{"moe_layers": [0, 1, 2, 3, 4, 5, 6, 7, 8, 9, 10, 11, 12], "num_key_value_heads": 4, "init_std_up": 0.0521, "learning_rate": 0.00394}
Below are experts of layer 4 (counted from 0) of a mixture-of-experts language model. Rows are named router (the router's row for the expert), up (a neuron's input weights, with its number), down (a neuron's output weights, with its number) and show model dimensions 0-127. Each number is 128 + 24 x the weight over its row's rms, rounded and kept within 0 to 255. Numbers have three digits each.
After each expert's rows: "mostly gets" lists some tokens that are sent to it at least half of the time. This comes from a sample of Wikipedia text that the model never trained on.

# expert 7
router:121106149137104130122137150114153082155143150096105162135141155129105142148135129134149128099113131133112132153125080092165107099172122088061119093123140140135125106137106156110127136119127119115188174143148122110110142128132139148133130156115165159111140137148147135091047149066149110132146138130121124103080130154114140155186138092127113114131121099155142141148112130143129087126157
up3:145109118136151113134132121175131118097106111135121161144146140116120122118109136126111156198171152147112123098114128073110130168147101148143100097177165189158105142102148127107116209109150146147165124151160147130153120104120158112133091149153131126152123100116165152112105132126145095126139130138103140144156110138144134106180111092105130159111162117111128143135135162143122165131135
down3:167114120166126094139113140094134135087098139141129146110183136156149122134155089175160113123149127135111121131108140128132158135104108175098125118122114111157131104162127118138107143122113098120172177106127086145157105135128140174127106158178141152143115122111147135078161157141150123065132146108140098144120121125085109127096101099090131107124116120165170141118180138127153165128120
up4:152125142125107104114154144163153106142147173111124124150131128122165140145106122138108064091110149108114146156109115130128197097121170123148101137135105139163101132117160163102134117122131136131086121180137142137151127116133127151106103087146133115124173149118146145139142137140144105139136135155120139099148137095078138153095138115087077117113121101115116159080163115164099077148165
down4:144117154129112095116122109112111135172128119147142089181094165172154109142151124156126098081173141120136133135170124118142116144076112138119179104137158167158106112139144174052101137143116121141137162127125130117127095112140162116089137095107158125143145121129130137134088092162140113096115113169154137143114121126110105141091154086145115105120121130136148170105115161107141120124119
up5:095121144107119125078147129066127122142128173145118133124117165136160096127122095103105102092152108123101169150140130119149170135096106149105118134182155118156147099097138164120129138091124128162127114123142154111099090136120141169146114132117120116157136093111124129102158153123108157137131118154124145114171067125117133144097166108123114113157169131137151172149114138159151124193110
down5:135061146098114107098147099096151130105107122126089107152096080144118157123103152146110101104166136154110142140134119130136196150096172162122129095136101125111157122067153165130130120106125127116127103151111149118123092122124137143083101151137126145177150136111162111115164153158118150145139124115138081111155155130134168130121106140119134137105151121154110134141067148129154144150120
up6:095106160132173124100159116171151122136084143106102155090083171157134088088106127125163094112133131157097156081137112101127154096177154158110124155136113136124148150105144122157123153154106102117126155140150144116117124127138118137142128139147152108167094095141091139081119132119134116129155137117139120130152125103136124152098132112170108080167131153153094127121165158114142168156144
down6:164140104141149065142088133166120144115088123166157167155131104131117160129101115085116109110151155131114165129144131130102182101077106138142174093120127110142111123094159171113102132119123115143185120155126096143153123116114085130172146122128103117181101120127116120110131143147136133106082149151098144138156152131152113122140147110131124060125132144119111120152111135125108160130123
up7:113113145086137121117117154087127123100087102120141159129123158132141187105141151096140131093134116142143145135110109135128134142108117102112156161124111107168130107144095111108161105144134140138130129117146094087118158087153109086119107160161123107097095171137120126121110140171140108115145168066153149128093095104147142141142160104105152088116096136128148126112119147134106119212134
down7:114167114082149113123130193051151125136130136150124140069095153095123165119154146134112158103134147106139099160147165117111097112152163169162131137109106109132131117109150102118134168094097115117142113132096141143112140102157112134096141136158102151115123155129123110108116159134162124158142151104132140169113135150116118134120150105150135132134044110107123135136121155117105164133125
up8:116069101136143147140127148117132134130127080177090122134123145119135113117108128108083098089094173144135153105161108145169094125144140098083099140161123179153129148114109147154113150139134113121129180113139115145101150141124170183130112122141112110114166129144097092160110176156171133090102118090146122112123157121141147119099113161155146128114157134114155095149134144128119140128147
down8:109096126138107134100111124131171134152139105177130093193189145162098135122103137122109098167130105156140098129140132134137145141105102083109138152178099162111126110133110152124097106144126119146152061101175166124151127097106131139135104165134133156076162147118119105151099089139126128152133139123138147123121123123089127156160089113120134108107148133152144086163130116109138134126119
mostly gets: "0 ", "4 ", "91 "

# expert 6
router:179131098073120122117133112075118150113130119130181101156104135139115131107149152140122080108123138119120139117137143109167104129179101130122110147136140133145116106113109149142121144130133107133114173118058161141110144136143127135117131117149118125123132138131141127123109089117081127114189133144118125157141135138080129118069145143126137145104103156141190086129207125129092143143134
up2:110137100093119149131113128123141068122138108153108125100095130170069127115147141141124103130076117098112118117137152106139107133127156118135106124140160119139127155140147091117156132120115130092152138121119143143100119141171114142111117149150091144146164128122177169157123078144133099124147106162152154163153169139096117113116130125117080109223129148103111137137157115151164138127112
down2:076135126109110143101166150151114154118098140133110084200138164085139168115137118142121139115126113156133163124132138133110171129130115133148152111158123114121132107162116164093085151165126126123111149102133098116128114141123157115059111091143118137105119124137125132136073134141149139123112099128142068136144098114124151138195110126114134103137113156180119123146108156108112176129131
up3:115158119112135129106130113158138143116153142163128110126178118126144092114129093069132129156157150152120117168158135135104103135115123133143084079123127134138109168158137069144119130113106146142144110127144090133154109122124097128116158120115137118150144130137141120137137127169124125140118157113131178113145079111159105143174065124137116126076141090190132116088158094153160098155129
down3:160080123148130124134109100136153132166164128121079149125159134099141103143099115136075121148144119145174092170133141127163085129140120135088158110153147075131118138130147116101129124155080127145118140078136137110145122100124108156138089118120158086147130137171137126111065136125150135116134111127110117120096095139165160126133173102137131086131092136118141194114133109139121146126126
up4:106118132122139143090150118125172165119137105106119111115194132128101126154159110124147117119098131169109138131165127144155127116160120116121053132130112118127161124173133094153123073148096155109169101145112135129106117118130135112126128134117113092141140135118113091162142151089122168126100145096125115102163135123163149154183138143118081134116146111107157125123070146105086138105094
down4:113128155096098141136120153118147152168129111151114119123142102096120132163071125107143159117139142135115152153157146134133076114123119136097103115146128160113156106155160102177098126098139141096153131185118170106155138112113150067146109121081166092184118137144128149139091123117109115134117121133126133131132156102157152148113137135092128109135121108159094197132094134128115144098107
up5:135136151115131167151126122150113132106116121113134141155102111161144153095135111119077100151154213139136131142122119133123125086122085109143105126138111159096132085168149134144154132140172135158118119131116131139148148116133098104103116128132143087054130133117145140112146145138112111098103171123084115133122132097181160109126161103087097127111156129132168127111182132104091135146125
down5:102131099118117136115089078141203174138106130123142153155114141085145141132130116098145165122076127122128112095115124137150145099126172113118114110126148111084134111089106150164129138113108145102125142109148151134152151128122166114162172134140127105161119161110094131095128101153149142123160139139110177169130098135190145127142152130116127106120138103171132082138095145145125103100111
up6:131112125100137157123163125170137153170168147138139095108128101128139153118124103055116100111136117103102165130112131140113122106092084121130139119160182149115153164098147091122121153105102163102147152138078117160151159129170105112112144120176138113117153129124112134112163103161159116131122140136130112096139113169100132130114128149102146162077133110128138111193133128161130118130129
down6:148128128095143133137157150104090126134133137099118107124129169081146195126140121041130148109144106135121139133128133168112148132073073129113146130170134135127122139135174062127115152118114146087115096151150152130111141134128089153113138096119142113149107166150114132114143155126083135094091127132135129112110152130139068111143124130135126196124132109107117133153127105134130128125132
up7:138144140121131136131198093104115157102123129133100136151147208111122111149106157142121098139131101125108111103129130157124108113133134136139136116124143121191115119106109145125128063129150106131116110087157123149170077154103155137106110124096097127139099153096107134136120191142101137167110145115120152110156137098068172135146115125117123143096130141148130105104144135147164151134122
down7:130143121133159080165097168131131132147102107142139121121086142144069114122122148137083115077163102121133164102147103155114156168104120089165149126144102134136125147114153195122114123107124110109147127170122147107184130116171151155105142146115107100146164138157143147084121121097152101136106128112110125124137176175101089149139121142111121097125118130121135139098135129133118170124110
mostly gets: "% ", "ed ", "ing ", "ers ", "er ", "first "

# expert 4
router:114162118180122150153079174162169167190148136112162104134138113163128183145094109138096136113143123150133121129146170155082129146120106165134126065146132110111138112107130113127108137117126114125118138185116101140140139134132140131106095114105163099133112130146096120116128086132123158103090112109116115134114114117092078131158148156152136153136116120096144151104102112130144164096114
up2:138187102158159115119079102096122122133135180153105096111097156139140085099109148130127148188128124130133139115097126150149151098137132087149133089125141134133177178133129135100108170120114134129126127128150131190082117129182093118116115117137133129121108129122133092149135124166140103114158175122076124187149106108125132106132123149120150137102131144111107103131130103099147128140136
down2:096079133109112152134160134096131167123127113165124174162153104132086112138179128133117165123089108128099105079167120131141106105089113136119142144114138169103147101138079140138156093118095131141101135145108146121199136147120101115117146096089098105135156131128133138144125129136117166155130103124164144116133132119115084102177126130086169121129118110104119145119130172130149159116135
up3:132145115116180160121123119165148157138123127111170124136086096115144117146153085140102093104114154115104130115133091126069131134098084116109090109129128121122119133125127141137168160135122139122145137158133073149130110125168170093140109148112130144188107154116136132110145112148123110119134135096147128129087080103139101133106169141151096136138111104153168142173116182152097166141118
down3:115100127157149117117162123071104083139120110137133142138154135112116127112088148130105118129136122154110153139180141141160103097100140165160103093105120124154126111139129092103124109162106125137090135134148176132104145142075129159135109146102154128086117124121154134115174134106152126151126146114117093085163154090125205142176100083139135149126131128110135142146131119123159088105130
up4:113156156164167144170151165113156124153163099128098057187137161144101114129121131102122069117107119136145146093119143157117125139129143111130148114140160125124171143102155144125122067122110109131146143112098101147130133159101119149136153082136109124094125134110133151108129172123151139150106130101128166097128147146148089069104154136089163141146126128141140128132161104134134121107113
down4:072175138139101157131132126143157142132096119147145139149097140129166142146137161164149101116151124136102172145131111109074182078121115135101121156144126094185115122116134164113117125122104139152124116110142121103132102112096099155158137094163121183126138115103111127142088130096129163102078142116115136123124092162141126133105128117098146134134129092096171085155153141146120139105123
up5:161120114134142130127128138124129162104123117134095134143101129125083122161119166114135134154110094170097095146131129156116149148135141097114086157182106133168142068159142105123139140114145169134135084119127099103128132135102130105124123128112131115098132126105118111158106109094165180163102166105101113150140182096128126098126123119130078091144132093092101130119103145146092069140116
down5:090157150134102091104157133091150130155133141117097129090112137106124110134098157141118184126128171143117117112087154128113144103132119134110142129172122101132145118102076150157106108159134094148173142141165115110174147121107093161120124128118113153117097148110109155120182116053149132148164115125159127112115145120112100135127122154141141091122126159138164163109107108122124177122105
up6:126147131101105097139091162148114158117137104153132099154151131148150115126103165086175134139160159137128110133132133141111154119159111149070122149148142088123181111121130165125146128126129133121136120060178077142126136136100079096107159087120128154153127183132124116148118137081117146108127139122114141118139169120132132161121093112127142147153119125084101115145080148118114118168122
down6:101104129146132152133159148132131128104146150135111151105148106127155149150119120130127176122176119167134121106114153112118107160116118173126108104117150159084130135174105111154139129117090097134138152197104127119159096153142128134124110113133094110118130118124155118104135155128159108138064144145145108174128106099119031133143113134135126116134155137128157138138086100130071124122114
up7:135121100118136142150122126146117114138090135097124069101124075134123166126098107119131143124127140115177153139133128146108119132097069176085145098132087132132116161118162105109130125111094197123135101156108125136104104134129122134108141136148120095155121144138120132144134187112141159123134135158136104133110091132032147136086136115143145157118094140122106159132130149116153124157127
down7:133124142154202120107140153095088163083094141129075141141120133114126169138116110132117104118080127141167130119115135146124134104130093133158136120105168158116111127131162106158126125160127129126105160088105103104121166108154155170103120153112105042142159131177124131117136151151141150112085103125147120132127144129145116155165133090094112139134121122134090130151121111123156140110128
mostly gets: "\n", ". ", "\n\n", ")", "==", "="

# expert 2
router:114055133102144140150129117135143117085101148126118156102123119129122092096119128131169133145146111139136138069130099126127156158094193126119164155138108119120138137120150072158140067140122159122110135138195116125172112127117130159148133104138120089113118115116163143133166161160088137130097129101126151090151124108168150119111127131123128109142140148085099113126101132122144119164122
up3:127133117148151137092159160101140130145081119107099098134138155142139130183129128106132101099125124153119118076128164127094141166129129133124107122150132151153115111116116122127089180129122141133142095111076079106139122127071160143127127145140104094157116117081140145108138106104167092144144140115109169112146119117121162078090118147119100148124070121153130171151150109122107098157143
down3:104151141106102127106117101130160163141146113120134078130151189098155126110109143117140112122152155138158145151144140155136204124160145172120147145153116096101124122153088139144109075134117124129127099096127147109153106126142115152129145148087147116130119130130093127119108158103166113098160133125106123070113131135137102121167067134181114090140117098089145151125142152126137151105125
up4:138121140153170106112113134105132150138124121151119151107138065126085151144176151155151159166133112134099123125169166134128123134107149138112152138110105104159155146140127094109113151091106151159102133158121154128120152124130137096121124115111129122094095129135161103160149100139135102107099079142122122166106105131082162137167169144131158181079117193104127110134134132095119111100119
down4:127160110199122139134096086158150116114084145136093154115119094124123121145121079093139108094129118147090087105130174139137128139144145132157140121104156163152114128101120138124155143126112115125131143139124105158076096117157152121146130143162125121143156084130137126100120101163108128139099097155111169142131099131095132126176128199112119134106120120165101113119166125129166094106144
up5:148091125097121155169137154080120117136089145164110119079140093089088153143121097106111126131136131113135125138178131097154159111125136124165104129202141155186185113127123136122127116165161130121143092134094093136095109142111105091153135102124114125123109126129104111125128150081159095152146143110124102126113115126136130154141163104141132108100103157097135103099125140141125132096103
down5:157099099068125131156156167102140145136139130102118158054160122100166135131132150137124160145130171129134114086112128129157082116116139140125120127146114124127135103149150065137105121111126141127141123156157138143120110142133108155128130094145103189130124144119136125137138132089074114130139147120123110148076127131193113114160173118102128075147103093106142137114120129147138086118121
up6:098097083149105176097097124153146113146120138120115159115125135124147099109129128150134132099092143128145113084145084099149134114133144071130148190157096120125130101118140107148127134140131153146115127101146087122117144089143110101143108129080148114140130133077106128142160124123147084141100134118190128102153104110138079127136103120134114117142148151098130085111124142095156170181146
down6:107142119153175110086124114085133155142088145149166176144144159085128119126085161149139122108110125145143140142119152146101115108137129148172109119144073139118127127143129134161126138149111125119094126162071114143168134126131158155160152113140129126095107123130075129116141098161087109111140122154068127139173122123193102119144181109120132137120157117155099102135115121116130124130107
up7:088111146115140116154154123129090167146124078167156148145106118116156117111135121136108157147151161137100128085105100105110134145141117124071163101122131141086120119097094153117152135152134107116097111126143097127119136115094113121051131119133131144143103125106092146103112149156156125076122114136159126159131135117142142175146154132192131126116167098126124083146104163116116159107148
down7:120138111145172129108133182154130127074155120148095103183131181146095106111105108127174089114136135134137120195113122132133160123094118142119125170165125132109149140137168110140131111153135123087137098090104106143123126124154117106154135089151150074096120107104122122120131130166125142102107092142130149082157144139117182112115135099131127145129133144118068124152112148131136149134126
up8:174125102106135130172117153101123131094149163103124137128130132134138103105142082100137111153131124133078140180119098144126153154118137121134145122076101111159127080125168188153153135101140123121136117131157147110159146115131102113127121137145106132094152108097158109143131132121097131121069161120188097174148096134147150127122189096141126122124154147105102125163123124122135105153101
down8:140110147127121124095132171112157156162146142116104128098163113111117149121131136118096148104129123144131093150147117137093065153180138096096130091149106142144155127139105085180102110137144139120128110186093108122132140114134108084114147109150087149130130143173120121159123102089077144102150121131130158131122118141125129154187115179106145182130097104136122107115129130148115145134102
mostly gets: "\n", ".", "| ", ", ", ". ", "; "

# expert 3
router:156181120157149085105140114147091121123103113142078109116136133099152126139138120095078137145118131108143103161115130154103154120106114146199130149104139142125119175130129148128134139120127121139104032067101128124091115125123098091131140126142095158139150142131090119140156150153185140146123119152142109164138133136141164125126094125113148140120142111165084133127123132109139115122133
up3:101130115133127107134117092118133169123139126162114130141073115132133154134130138105118145141140118138138107112125118146062107128158151122133141128133129095122143108163131133141149174116145102132134148083108157168117088148119122105145190072101112112159128117130070124091163120128096126140082140102156093139156117116087144142112158085122147107130113126104108093088106154134070110114163
down3:115125148134089145114100115156126088142127188127135159137088122097132160131138130086094125141112159129127078189099128133130155161069119119095125118150124091107130120123123130137148147162124125115167139100075132119119127143126150133141126130108079159153141128121093154141144110135124141161122149133148074167141119122087152158116185137139125080138099116149092138126125110122124073113137
up4:113094090116103153115160173128100145134143157121096161102132152122148094152131160133119096111147186134126121073143116155146134070142134108127082137142137142141158136136089141155115169130128112091141105133134121134141111105096100107164127142102109096118122160139083154123167159114144080152126142120139162125151173140099156151112123160132110118114149119102115081104128132126120179149156
down4:120118148184142130124140107119114156125111142135172152107153136137094168147102140114129150136101132133126117132089151141119147039152118143180080128120144126135115131166114178112117158094139111135115120056150143108154128119134125111150140137109136145171146114124130089135119110084105110157166145101118175120160119149103141138164129120113137187113149151116109107143115111121102105123101
up5:146157107126094084137090160125122121153146123120126101130153177119194140133119138100123103126120133122109147144110142162151122087074109129125141188119148082136154184163159116166111105135132129090123157100142176089133136115102127126126136146144108076080141129146114135144156129125128077155122115129156104128148168170142125112123098149127152140134110119097127090157141127132146114107129
down5:106149133123161083165139113169143150160128147108138151139151144117149157139140146115141089112139130106124173099116124130063127117076105185181126149109101177117108117126144158116136105108135183122103116133099131116055121107165145147130145131074090103137137122153068133128123151113131112094141120150136136087123135135122135151112129141154118131129100130106143143100107137127141084126133
up6:135153102136135136123161113138135106130140096086101087135143131122113119128118154126136107171082124150167091133157157100084120132135114140095123107146119142175092140103103121123116115102163104075158115125191117135140130124155119085126150075124106127135102105158143131168115116106145143121148139096147150135099146144099125130096122184117134165136112055124125121192119122144135130138135
down6:094107118145110127128149127110163173110113097131145130138127101109121093096130138159146127139117107138141138140133157123123159104189179182159118130116105146105182113115104076079120126151118152130117116098100150116124166138148144157100144122157158158092127170101097133105112161082155093120103147140089140114153135129092135139114143121134120085139072142116115141165144102136116146145125
up7:117159131142183133126129111137147139091129140112122145175127154109160130123091174167128134131106149141107141107128098142095111167134109117115103115132125172141146142143120147152143130166121109121122118144128048124128099085144089137112109125193195145122137094167113143088091160139129122113130109111091137144141141117128125115131113127150141071142145091120164085091124128123145160120130
down7:114098122060075144114115143120114133149113129109108117109135093177098135119154092122135130112151131111154102121093145133126122103140135111122087117131112130114105137148083130075127140141101162137156159154114170133128121145147164103124120105129100176181163152083125129130157145107132122109129139127103159118138122148170091133110098122156141141112102135101107128166093178134150186151157
up8:136119145092148127126126163113133105138131167132133107113123139184117118125128140153123143142145105118098146143133151136086169161157154142096160124130128138236125107160163117150167111142123124138106092103149120126111152080117088124117149108113129150166126121136171118081133079113122095136092128155162097155153107100106096130142155115122149108108121145090108127110099140100132122131116
down8:088135126133143097194127115115148119154113157109066116112155103094141127110115153155091144128099135149094159127134122138132157130091106157141136110136122167093131124127123172092140101091157150112147143155145099124123063111127135153121145142109150101153124125129115157113152122139130144146117127142140077100151153138130168140162093158129122049120064141146110142113142132126116149130122
mostly gets: "The ", "the ", "in ", "of ", "a ", "by "

# expert 5
router:105130161139094140117154149102140078154152139118118151141151129127116137145115138135162155113126131121100130157119110090156097096176135098077109098135139142130123111157109145102123145125141119134185171147154146101128131133126149152127128157099157153123130129136153124128055134056154098124145130142133109097071132138118106157181139088132110114132111111140170163169096112138139104118134
up3:138145123119164170117160141144145129142154065156105139148089154113123156129124136117136120112147135120126132137101105148126137118119112075157156109118122106113182118095160137113138121122147137134160164113155135137118147158096140125139150114160116163114151123084156141133126172160117130120150147132090139137149089132143135114132079050145094103178128120085132153158102106113127114194116
down3:176182130153125131119129102099140140148108165135147115109189127118105114137160138156110113144121123115139095152128098140143127146121176103096114149133118096098116121084130170186144103157122122163105090121133083139133124136127111122137120146082103111123151126197167152129129110133151131108102124121125151168153115130101128108105090167089136124122114127058124139129118120131088148151131
up4:099137146113127148118128153107087140145121106124102127135173123133092156140147117133111135140119181141119109093169112140135101119146160125117122146152142134136121086120071134175186155136131162115152165077129115125154104182069144117126127105108128126129145155107107104128110122111162101149125170132142167142120123122153140122171130100108141140123159165112066123127143174120119084129108
down4:092097120148124134131109110123129148160134149115196177119133095135168115126190117104143153133123142149115097102132144138139094130128162115088118109087144146120133137108085075102151112142116123117123126122077130127122142117119101152122100128142117163156086129133160137120108120125119133148156150119157198152139094124154106130140091114132121141134205083101145142134130119114079136119126
up5:143116169161178108144107170143134114157137124175128113161132128140093173097109121086148165124120150117147161134118140093123139126126122156184131117129135143102110147123134133107151088101120131157168110158143115124141132105139134089138138148143091138141091128134122091172107116104133101145117145060115113096099083097128118119098094152132147133129151148146133062139143097092138094142118
down5:121208138124127158118117086138121129110118116137137098107141123117098143115110153125112127126138109165120128089133135128122170098125087140178118151143132150116104122169143127141130049088148140142147157118096140144168091138131130119120138106133147134095115128126185116113127126095163121136082143116136178111144133155148168135150128081094141130123112138091115131119175102144162078123120
up6:136110125173148126114125110104120085139118138104114089115106126145087145177148151148101114171170110133122130117114163147094122123159121097121114132095150079140138152091140184108172114116131150118104133165109084110093114125129147103128129152122160111164125104107112079115093136132188136163156123128138104121154139165149134099138132120133122179151139122149077121128079135123112098135143
down6:112132143103096112117181132122131172174126105111146133122153105116125115116149139153095154131150136139155122105107145132109063094082128125148131109125124050135123123096122110135117150126116141128100113158096156131173125151139112137127104103101121121042112136132148149137094132117147132118190122143105126084132088128162152116153186139147154131147083125131131122135106138129104146138114
up7:107120157123121112157137173132134140126130100149141143127128117153170161150121091108110120114110117059089140125111148154097120164118155121090129116165155111135140141123145123133124129155163094123153126106079105119130134126136172127134120164103122131180100121099106040084167156148106117129156177104112129097141145094106131103116138094132140139129136145136153135132147111117093123160169
down7:156079117147134109105118141152147101151138117137120096135172096200128100150123093182124171122095150142116077130103126131102161138127145144112116135108098113142107142144140185138125143104099151133104161123133086101113176110123136135126146149162116114121133136117095158101183149102158111138145162127112115119095135105173088121132153122129147060120138128127121114126163142122140123145124
up8:159091147116125152135147147138118097108105126149100084169114088116111129150134122151123141137125171127092130097124137144153108156110089150134163125147119159167115094106139114129089100090137153119123110135163125125170099113149155117093120132147130118081125157144140126173111157132085145134113093131147120174123106128124169074115168099154100127144098158128116150140143120113075135072150
down8:096149155125107142178102124191117164137099133140122186114107165113153125142126123068132113115168142142164104105128128143115083148093114162146147126133113126102116118122098116154109120139089116128098145123093159136152124127093134108137124103132117102136135129168108118116158123084145139089162121154149145164127164155174070103091110111119116148124144139170143121090155120121158114121116
mostly gets: "K", "H", "T", "z", "os", "Z"

# expert 0
router:095135155148098153112159137121142104155162130111121147143160136130104125143109135144162141109127130121103135164125091099160107085169127098082129103135132139133128094157109135099112142123138125136213182152148135108119139133125141141117133155100161155123117126131127126114077162053153103130140139132128118096085134134099116153179147085128117111128121114129164158167096114145125099108138
up3:149119141150144087143145152116099125098084133106158157106119092137121108090122088095140126119119133120119150143078164081113129130145122162131151106111084121146160138139127125141191124133129110141161108103134150104112121147116106120079081121184163103099106110083150121124110148147140127125112083182146123145110120134121136145148189100141135145129168132126139159145117123137079109108147
down3:125142157123171166121165125129110126131099104096153174155121146123134109131119110126134090135096114140118141116153135142117116164130118100161107135127116097141133130136171131115089148133122117129126106161149142124071107112145098184142112142177108145131086108113170157154158165128127087112107130126095077099154159147137157122092079110152121118135120162136177172115123119108123174093110
up4:170113126131125118102135139132163138070068099112144171123146131119142136126099125115140156105113113107128156159113120131129140128115102103112111160108135114147167116118094148106146121147138116097132148139146117121126166148144159152137101127144193102067113134189135095146138171145098113158136167119124081139143124124147138090087124167169130118130153173143139114139163120145098114160158
down4:117085141157123114138149198121118115110140120116121101184138097099130116120071139143156157093158116116116143140156152121151133102138113078101138106132124124091128139147171131154107153125106116108142151072167143102117159124144121101104136140162126141150128137115111121133110101150146124145114088128102166108111151127108088170189135106120121109144162121107152138114071106132159164146130
up5:121126173180129096112124091104120093121097146090172171130117140137119140143097102134157105153141118123167137111168133123103142164144142148143117121120145147127116148133137081133142091110115121078166084092127142133147155096090152121086120153138110174111114148131173116154090128142153114102093120146172129096141118088118163122096112148140124147137096145153142081146155152106126135104128
down5:179106131127178090134124094100106129109077118138128162131133077139112112137137143162113135121160129136108105144161119125109181214134111126119119176088131127130110112101151172103109151082172148141168149140154143146102137115146121091135096121144115135104124103078122110120112160140097128126127144137129177128155113100142157142163150127132129143151154123120114157096145142111113118121112
up6:111122126155117129117130116116139126126144118112147148135107130118177118124068090061126121106114138161160084114112157109160120105058150131177152136123136126104110144145167119166128151147127124119139113160108122131141142158125179157112149129145103127164132175127135138158148118137122090146103120147161122121150118131116134179111166123164082196104101125140118128119166093125151116117132
down6:115130135123114134095135107136096143099141125144099120113101178088119137129129143144146138137127098140099189111120109133100123135105173154099107142121120142122128096093101125171144165136153110152132145101090203144144123122113135103099159123167146113172092138112158104132058107154143104160156167156120106135116111117143155115128155110098144090138124125163131122097132159141092100126104
up7:094097147120181096125099126109095096153135107112173176122164115100131110109162149150154192150151148124103122132123142122106119105131149185119120144129111116145146137105125138092149121177133142105138149093115125112150136155143120135143103137129157144153128101107116126131144123097171124171074103140158113152130131136154167157140115074143147142119164138105086132158147094091096107125128
down7:068164107172082171137132093148155112083117137158150145132136072108088132138151165166090124122139132113133108134085139122084156164118132132148098142117112156114118140108108095135112108119097159127132167067120155143125164121068098108125123124142108130126133090141138151133156128126156115156160097143124130121174129135132173114102141111122136117148129154109113148102152119118138106150147
up8:106142132084179088116137158156143152085129165090138152087122156158123152127106143149088161151124122132126143111109102100163134093142129108155108151131122140118145093184094137172130108131140095135107121133183135108119111137135116153130130154156141099159138118136117092116126144120114095141107119144109090121104122106143134176061106104164108120089122111150159104096139156139125154133158
down8:099114136077121098151106124091136108160150117134119081147057110139114092145127133150167136113170142150122138130129143138109136143111152097095120120145108177162126105086099186101122104133116123152175141201111146130119101123119173127147147142144128140131112120148110137152162140124166121135051133139124156134090125120108139145088147119095140126137124120150136139149146138115144144121106
mostly gets: "C", "F", "R", "E", "c", "25"

# expert 1
router:078158155138110164137125123126124136166184128120125152129133109135111129150127137145161145124137133123113142165134121104168062078175111087073097107132123132147136102159110123066120141134128139131203175153122134115095143135130151123129140164090148127139118117131088121126074136066133118132161139141112149094132139118151114151146152121146101111132127105134147152136116126145107119104140
up3:138126147141119118149163114102142094157131102122149176107100103124135123138120109108126131120098106117113147100088122177151098119089151110113119145146127123175128121182137168087133105138168140135155147132169072120118122115119148125122083147131131120088151119114134098155095169103150142159127163097115106113093107090130138109181148138081097120144138105110110110162119129102111144071117
down3:139098112079095184090121135121145173122140115152139151110155107132117154088142142124146168109157158149153139147142145131087111134188141150120133128122105115102104141078143135105112109132150123119150172111133157115115143131174109145171123098130094100127138144132104114106110105130171126173161145148127092118150125110129070132169146102131141121132130120076118125084113093133119083139135
up4:121160126124075122164140151083159150079088142108153167112159149165100116156123170121157111111119120141111149116120116113145149125117131138146133170132167130118160105125097122077164122130117144122140117135143135120104117186167181121151137128149128131112106164089101160133090127148111126191113127119155153160171101113103101160151121113148089119130113127099103132128118150129099143102124
down4:152139122122100118124104110103173109120085151123152124116094082149084133127111141136133114127109122127138116080109141116176159148169154092102142123139137130075134146129120145139126124117126159104093154179100121134078097153156109192129145120141174072129133107128086126172109059133129121163155102117130152117142159087149100155136148119122138108143106134125151128120117141128123145124129
up5:131154097118154121107105103139125159116069121130133124082149108142114124095159126163155130148090131144131110151136110093142086129143156094128109142139120113091188149156146143145136101151148175130140136125083089129063140097140117081151158161176137125109127126098121140160138150119122127129129116103159166109134099110154134098122120095175096150129117161115129152112156102126110164099127
down5:126080133152123122097142108101088143111103170115107128106124162133136101115106128120153123146098094135146151127121109095149138133152115151112119136125187094110166130188141124102137168157089163126135130127155122152114132111146146125102137152157117087097144172130099106143114117135115120122079112124179109151149131103121105101158053170125117105137151149103171099125154147120160122108128
up6:129167106146098101106134105119162067134104081144109101116068139107154131142116129085158147108160102128152132107147109163168134128130124138101101166148106116148151115089143177091156101129131148105122136089120111130127135143125158147105188160127111150145145084117111081190136152136123093154101125124125103091146128111124126103123132094142097117151137149141109124112150126120131134116157
down6:117092142118113133065148119119144117123101110120118131178122157090135131162135101127140136114125118130122179131133126144133148101127145159129111100127148128124114118141093159142117163131141134111181123135160161090075136106119123113121156130127156141169145109129103143128175125136146126145056110122149111085096111115093092155142100132150109109139199121157183134144125154132100077134112
up7:161065105158093158088098158144141127119106115130148139096153126142103118130143114134101123132095158127119137146129136114142128145137175161078132170127119142121112135176129133085122141123082139097187121127147087139135127109157122081111130139185140117150142165148111142127118159132130104116125150154129136100147117137119132146117192090144148103122129085063122125161153146135099138118126
down7:104116113123153135108156127177052174150103160128041106120135155114084149139115127135108167113106166140129153137128135109132079091109131153098118132113124121151121119146145139114161167103104128112139127159106131142133129122122133119119128153127121159149132143138193154149075151100130159103166129141135072124111129113129128159137160095129108124121103108165127136134109130129084146121118
up8:120137112091124106143156138111142187106154123139129139115109175144134121115076106130147102120124147114189170132092129170156109138144142142151112140117118173103129139146147141095117118140171127159114100140104143110161178111148114147175145161116166168147140115108093143133100129122116125122177155133127080090134101124121136141113122125140101097133137125176167121082181111117122104124142
down8:148137112188150129143117165135150127134079110105123152115135156127092116112118144131152138139119126118131074081150142155118125106100167142130134111104105104138122120137114141154122124161140130126143121129105106095119167104115096159115106142139142163115155106126084096149116145133109120139108116138136100173141138115167144134151148095176120071123081164119090154173120147107208155146123
mostly gets: "re", "st", "it", "sh", "ed", "ent"